config.toml
n_experts = 128
d_expert = 96
d_shared_expert = 128
balance_bias = false
vocab_size = 16384
init_std_up = 0.026
optimizer = "adamw"
grad_clip = 1.0
warmup_steps = 235
final_lr_fraction = 0.03
batch_tokens = 131072
doc_mask = true
steps = 3019
Below are experts of layer 5 (counted from 0) of a mixture-of-experts language model. Rows are named router (the router's row for the expert), up (a neuron's input weights, with its number) and show model dimensions 0-191. Each number is 128 + 24 x the weight over its row's rms, rounded and kept within 0 to 255.
After each expert's rows: a language model's description of what the expert responds to. This comes from a sample of Wikipedia text that the model never trained on.

# expert 49
router [159 153 115  98 133 117  99 105 102 107 152 122 116 152 121 134 140  84 168 130 124 131 133 104  93 139 150 126 119  98 156 147 124 126 134 145 105 145 188 110 135 125 128 121 178 101 110  92 177 128 117 120 107 130 152 175  94 120 108 142 143 128 128 133 107 117 126 139 126 162 134  94 139 142 138 162  85 143 181 137 139  99 146 139 122 149 130 165  86 180 170 126 136 160 135 155 130 105 105 106 140 160 129 130  90 126 172 134 108 120 129  99 123 110  98  96 147 151 127  96 127 116 101 115 120 134  75  96 170 163 128 130 137 103 105 130 127 137 116 120  93 132 162 113 109 148 176 110 142 146 119  78 167 157 145 135 106 155 174 142 153 160 115 162 131 150 142 117 100 114 120  70 132 104 151 101 148 153 133 140 138 168  90 134 118 104 112 132  80 139  84 101]
up2 [116 107 115 117 108 143 125 130 127 118 159  86 110 148 156 116 112 140 128 158 108 126 118 142 147 145 165 107 107 139 137 134 129 121 130  95 124  80 148  72 134 130 125 150 110 117 156 151 126 125 102 176 139 100 142 191 132 142 147 142 130 133 111  94 152 152 113 113  98 126 137 121  86 109 173 110 108 153 142 101 136 120  78 130 117 122 160 121 135  86 120 137 113 108 114 147 154  81  90 118 157 124 165 126 154 122 122 103 102  86 173 107 155 114 129 148 120 116 159 176 123 157 105  93 113 131 104 150 116 209 143 104 143 117 139 170 116 111 120 138 151  92 117 141 179 118 108 144 187 142 173 103 125 174 127 171 105 120 102 102 139 107 143 122 129  92 138 123 129 127 123 140 153 155 124 136 143 139  79  96 122 186 117 148 138 131 100 152 125 122 110 105]
It responds to: Past-tense verbs, participles and endings in narrative prose, such as played, found, held, including, and pieces like expl-ore, trans-mitted.

# expert 31
router [118 153 105 128 103 129 111 171 114 106 106 156 107 165 132 139 144 136  99 119 163 141 187 131 145 127 117 103 103 142 153 126 131 137 143  89  75 118 144 137 167 106 131 105 112 159 133 117 140 136  80  93 128 127 162 144  86 155 122 178 146 145 110 113 136 135 131  79 111 132 106 115 107 104 106 131 130 126  97 130  92 159 140 147 123 149 134 123 150 128 171  84 138 148 119 133 144 169 150 178  97 120 124 116  88 173 129 124 135 163 138 128 125 138  97 114 115  79 137 147 113 104 124 149 107 130  94 157  48  98 103 125 130 131 109 138 144 138 104 117 144 130  97 118  96 156 155 164 115 146 113 164 152 125 102 161 188 151 137  99 112 131 140 155 140  89 140 127 104 149 144 180 116 122 110  82 123 122 124 122 135 103 174  80 123 129 151 132 141 145 107 143]
up5 [124 168  74 131 109 121 125 108  93 122 120 134 120 151  86 128 149 135 144 109  90 125 142 161 139 111 141 150 106 173 117  98  82 109 152 129 119 106 154 148 138 135 105 149 116 164 142 122 132 136  64 117  63 158 122 141 140 187 132 168  76 121 137 158 143 111 122 137 141 112 139 105 130  92 156 108 149 110 148 123 102 111 145 130  99 116  95 124 116 112 127 118 133  84 139 108  95 140 113 143 130 115 135 157 102 161 126 143 140 111  90 110 113 158 158 106 131  96 131 133 115 138 162 114 135 159 153 123 130 147 154 147 111 144 117 172  98 164 129 108 119 129 122  96 125 136 138 113  99 114  90  95 155 151 128 172 112  85 129 146 169 156 164 160 128 140 160 111 181 121  96 110 117 143 120 117 131 124 160 131 145 117 117 185 137  92  93  91 158 161 163 162]
It responds to: First names and surname endings of people in biographies and plot summaries, such as James, Chris, -ović, Hardie, Iovine.

# expert 45
router [117 124  83 131 129 143 103 123 106 146  87 120 142 132 119 130 110  94 143 121 119 109 156 139  96 142 158 107 149 121 172 161 132 131 124 160 127 162 146 129 194 109 110 128 161 112 159 105 152 126 101 146 129 104 121 163 122 117 131 144 128 148 123 123 115 128 118 154 125 137 166  93 154 151 163 169 153 124 146 147 100 108 162 165 129 123 136 167  67 158 107 136 153 155 136 130  96  85 110 117  88 140 121 148 103 117 151 150 157 157 119 127 107 127  83 113 122 131 101  66 162 111 125 141 111  76 138  97 153 126 124 114 174  90 101 128 127 125 173 125 101 153 129 105 149 152 152 135 142 162  96  86 160 133 149 137  90 123 146 122 165 171 105 138  97 152 160 122  93 111 130  97 132  73 144 118 141 139 135 121 142  99  93 141 116 120  90  96  94 132 127 108]
up2 [135  97 123 135 156 140 128 141 122 169 159 120 146  74 120 146 124 152 128 135  98 162 117 144 144 133 121 151  85 116 132 143 144 151 147 124 122 166  88 137  87 139 104 143 107 151 110 113 131  83 127 132 105 136 113 161 161 135 105 160  96 148 126 151 115 149 123 158 133  92 134 114 120 161 157 125 136 154 132 128 141 105 130 135  94  69 130 114 132  68 136 139  93 135 118 116 107 154 115 135 177  59 102 114 158 139 108  95 128  85 179 149 129 135 126 124 166 120 123 174 114 129  92 127 155 112 150 132  90 134 133 113 122 148 172  87 138  91 132 107 153 125 141 150 113 108 106  99 149  95 143 138 122 147 102 120 158 152 122 105 141 140 148 148 113  99 105 127 100  68 101 129  83 122 134  91  79 105 161 164 137 163 149 147 151 142 163 165 120 102 126 120]
It responds to: Past participles and particles after was, is, been, being, such as known, released, defeated, called up, decided.

# expert 4
router [103 130  86 139 162  80 160 132 159 133 127 121 151 134 146 147 157 155 101 102 120 119 149 162 140 127 119 146 102  83 116 158 140 147  88 120 121 123 133 117  75 113 129 131 117 127 127  98 107 106 122 132 103 173 109 132 143 131 143 154 133 143 133 148 107  87 135 151 172 127  95 133 186 132 157 119 135 155 134 175 159 119 145 126 130 112 102 100 170 116 122 153 122 151 113 143 128 153 119 129 152 109 173 103 131 163 149 180 108 134 159 136 129 155 158  86 136 141 130 134  98 129 132 157 101 128 128 114 103 131  86  81 123 113 118 148  82 128 164 147 145  98 113 148 125 137  78 106 116  86 136  95  82  80 137 138 145  91 141  80 135  95 141  95  94 127 126  82 144 166 104 112 120  92 140 146 155 135 123 119 134  86 162 113 114 154 140 134 158  90 113 150]
up0 [ 99 116 137 154 148 140 156 155 160 104 129 100 141 132  87 130 116 119 147 188 155 124 103 112 131 171 114 123 141 113 114 136  80 147 126 105 142 126 129 132 130 107 132 131 139 174 117 142 166 143 160 134 132 110 127 152  85  80 124 133 128 153  86 120 186 121 138 125 143  97 167 104 137 115 149 126 165  92 130 156 167  84 142 131 138  98 143 117 112 145  93  98 153 126 113 139  93 119 146 162 139 126 124 140 164 132 121 103 111 141 152 135 128 149 104 147 126 135 142 154 167  92  99 126 142 112 111 140  78 107 148 135  95 159 184 163 127 155 144 135  51 122 131  65 118 135 138 153 124 135 167 103 140 131 128 126  93 111 146  83 157 156 125 123 113 116 127 170 178  91 119 123  96 110  88  84 131 115 121 127 116 161 133 107 123  92 147 113 123 127 141 128]
It responds to: First capitalized piece of non-English names of clubs, people and places, often in sports tables, e.g. Estudiantes, Sabail, Pombeiro.

# expert 19
router [135 150 151 153 107 145  68 165 108  94 123 158 124 127 161  92 133 138 127  89 164 163 149 152 159 140 140 157  65 136 143 152 118 127 102  97  73  96 125 102 152 112 102  98  98 102 113  87 128 116  98  94 140  89 141 117 110 112 121 181 150 139 126 120 110 135 111  92 114 109  93 103 128 133  96 146 125 174 147 116 130 155 154 120 124 149 166 148 152 153 136 131  88 155 131 101 157 167 154 158  84  89 120 129 123 157 118  93 153  93 137 154 134 145  77 129 126 150 146 123 117 140 135 142 153 110 117 151  77 108 140 118 153 107 137 121 124 111  96 109 138 130  80 128 131 115 158 167 136 149 113 145 121 135  93 183 159 143 115  96 125 123 121 138 152 128 152 146 114 101 158 181 136 123 114 101 118 115 140 143 126 101 155 123 101 115 118 133 153 132 115 156]
up5 [114 106 121 122 142 125 186 129 146 124 146 155 131 162  93 113 117 139 107 121 131  73 128 133 145 160  95 121 139  88 115 110 148 112 112 144 125 166  91 133  90 132 153 148 123 161 148 150 156 106 175 127 106 119  96 138  94 132 104 144 154  93 153 145 182 100  91 116  99 155 137 120 171 110 105 128 138 106 124 122 122 123 127 131 143 166 107 133 117 132 153 137 133 125 116 174 135 124 110 142 181 141 141 155 138 137 143 140  99 147 161  92 112 153 108 152 135  90 130 157 192  96 117 127 129 150  73 117 131 139  84 112 137 139 160 102 103 146 151 114  89 125 157  85 117 173  98  99 176 130 106 149 161 120 120  94 114 140 190 126 138 136 106 154  98  97 135 107 115 149 117 128 140 156 121 121  99 152 136 136 128 120 150  99 105  69 130 103 150 112 126 148]
It responds to: Final pieces of surnames, place and institution names such as -son, -ford, -ville, -berg, plus London, York, Smith, Washington.

# expert 28
router [124 165 122 114 146 105 153 143 157 139  93 141  98 106 138 153 136 113  99 144  77 112 124 140 183 105 123 127 112 119  96 148 154 118  79 113 151 154 145 114 105  97 102 167 141 132  96 161 134 107 126 189 165 151 119 139 151 147 132  73 120 178 135 160 130 144 120 143 114  83 104 109 124 121 139 141  82 101 118 111 176 114 113 107 114 129 147 111 156 141 153 151 128 144 135 135 100 146 120  88  99 130 178 115 121 143 157 159 124  97 140 129 165 127 114 135 106 117 111 125 106  90 139 164 104 136 139 133 147 140 171 113  88  96 118 184 104 163 167 118 106 126 111 109 129 172 114 153 105 142 144 136 114  97 124 141 127 106 121 103 153 149 192 117 148 100 114 126 129 119  94 107  92  97 128 139 114 137 119 106 119 119 121 133  94 132 186 110 136  95 130 161]
up0 [167  98 155 120 124 103 142 159 103 106 110 132 183 133 188 148  98 149 147 117 122  87 136 153 114 150 164 106 157 138 145 124  74 162  92 105 123 143 132 150 168 121 123 129 161 120 107  90  92 123  89  95 118 205 119 135 132 127 117 126 153 110 132 123 108 149 155 128 135 145 107 113 109 124 107 137 117 100 100 122 125 173 159  86 170 145 156 144 125 135 145 143 148 101 113 133 114 116 132 143 115 104  98 109 116  99  99 123 106 141 135 145 106 124 119 132 155  97 164 164 107 133 131 119 134 100  62 148 111 148 161 135 150 146 116 105  96 136 102 124 128 125 133 171 107 163 131 130 102 141 145  57 159 109  87 146 123 112 107 118 137 138 154 152 149 119 140  96  80 128 101 124 147 128 104 148 117 113 123 130 118  88  80 127 159 170 134 133 142 113 162 126]
It responds to: Capital letter or capitalized syllable opening proper nouns, often after hyphens or in tables, e.g. S-Bahn, Haitians, Gauls, HC Bolzano.

# expert 41
router [159 132 125 145 152 134  99 118 128 131 106 112 123 100  75  91 117 101 142 114 102 119 150 118 178 144  99 125 146 128 132 157  70 131 142 173 157 124 147 103 157 109 139 167 144 109 148 119 138  90 109 156 168 150 120 133  89 131  92 139 182  94 141 181 164 126 111 112 107 154 141 137  97 115 122 165 120  91 130  97 114 119 129 134 135 141 109 111 135 131 127 122 126 112 123  97 129 130 113 154 160 103 111 126 134 103 128  81 133 107 103 115 107  78  67 138 113 129 128 137  74 175 158 133 163  95 102 126 138 111 117 133 133 104 106 164 157 109 169 130 126 147 111 123 107 174 131 140 130 147 106 101 155 104 141 130  88  74 134 139 118 116 127 119 173 126 164  81 119 114 163  97 135 102 110 124 124  80 127 133 115 112 117 110 131  92 101 154 133  91 154 123]
up0 [144  92 129 147  91 129 149 123 116 115 183 155  97 108 149 143 158 160 123 142 156 148 185 116 131 111 114 143 117 146 126 107 132 152 109 123 149 156  98 124 117  97 162 122 108 117  89 133  94 140 122 109 127  98 143 113 135 158  99 170 155  99  94 110 169 101 127  97 180 162 133 103 121 126 110 160 128 140 109 113 125 109 126 116 130 147  71 162 139  96 104 168 120 147 112 146 145 115  95 127 114 175 103 145 164 122 127 108 113 164 150 155 165 136 111 127 147 107 129 159 143 116 157  67 127 124 121  85  93 181 179 131 127 140 104 136 107 138 129 150 173 142 101 120 177 168 149 155 129 106 115  72  99 123 152 120 123 136 123 117 135 155 137 131 135  96 106 152 118 125 119 140 123 141 119 131 142 131 119 107 167 100 154 101 102 108  97 141 136 129  82 165]
It responds to: Single digits inside multi-digit numbers, especially coordinate seconds, ages in parentheses, years and ID codes, as in 34°44′50″.

# expert 55
router [106 142 135 139 116 112 121 133 148 111 152 138 115 160  97 147 151 146 109 164 111  90 157 146 133 135 112 138  71 148 112 127 122 167 129  81 107 150 135  97  73  96 154 133 105 132  93 116 149 135 135 123 150 138 148 114 117 168 129 149 155 173  93 143  91 124 108 109 123  85  90 139 112 106 151 144 121 153 101 150 154 155  89 127 144 105 122  93 157 123 163 145 176 152 109 138 144 125 102 136 131 127 140 104 128 167 144 136 103 180 141 101 129 144 137  89 105 104 138 140 144 123  90 166  98 134 130 152 135 101 149 157  79 110 137 140 120 117 106 106 163 119 116 183 139 134 148 116 152  92 133 143 132  82 100 185 164 124 142  97 116  97 107 153 101 118 114  80 106 141 121 137 107 114 164 164 124 118 133  95 163 114 153 110 130 127 170 147 170 118 152 127]
up0 [123  83 139 142 102 156 170 103 110 159 124 144 161 123 110 104 148 147 123 118 168 106  73 144 156 158 126 124 118 122 121  97 135  73 104 158  45 127 109 114 109 155 122 152 137 146 139  98 102 141 120 124 153 128 156  86 124 105 134 172 143 143  89 143 119 110  98 173 146 130 193 101 138 132 111 129 160  98 125  94 126  93 138 145 134  90 127 146 101 101 147 132 161 125 170 179 127  98 132 140 129 145 115 137 134 122 126 119 169 110  76 127 146 134 142 122 132 159 141 148 142 121  95 122 139  91  81 155 153 140 128 113 127 104 127  93  85 129  89 148 131 129 127 102 120 136 121  78 172 121 149 120 153 149 150 103 139 136 135 111 107  96  90 115 128 138  92 157 115 101 102 104 135 128 157 137 150 142 147 116  90 169 132 109 128 133 144 114 144 159 124 132]
It responds to: Subject pronouns he, she, it at sentence or clause start, and first pieces of names opening a sentence, like Calvert, Madonna.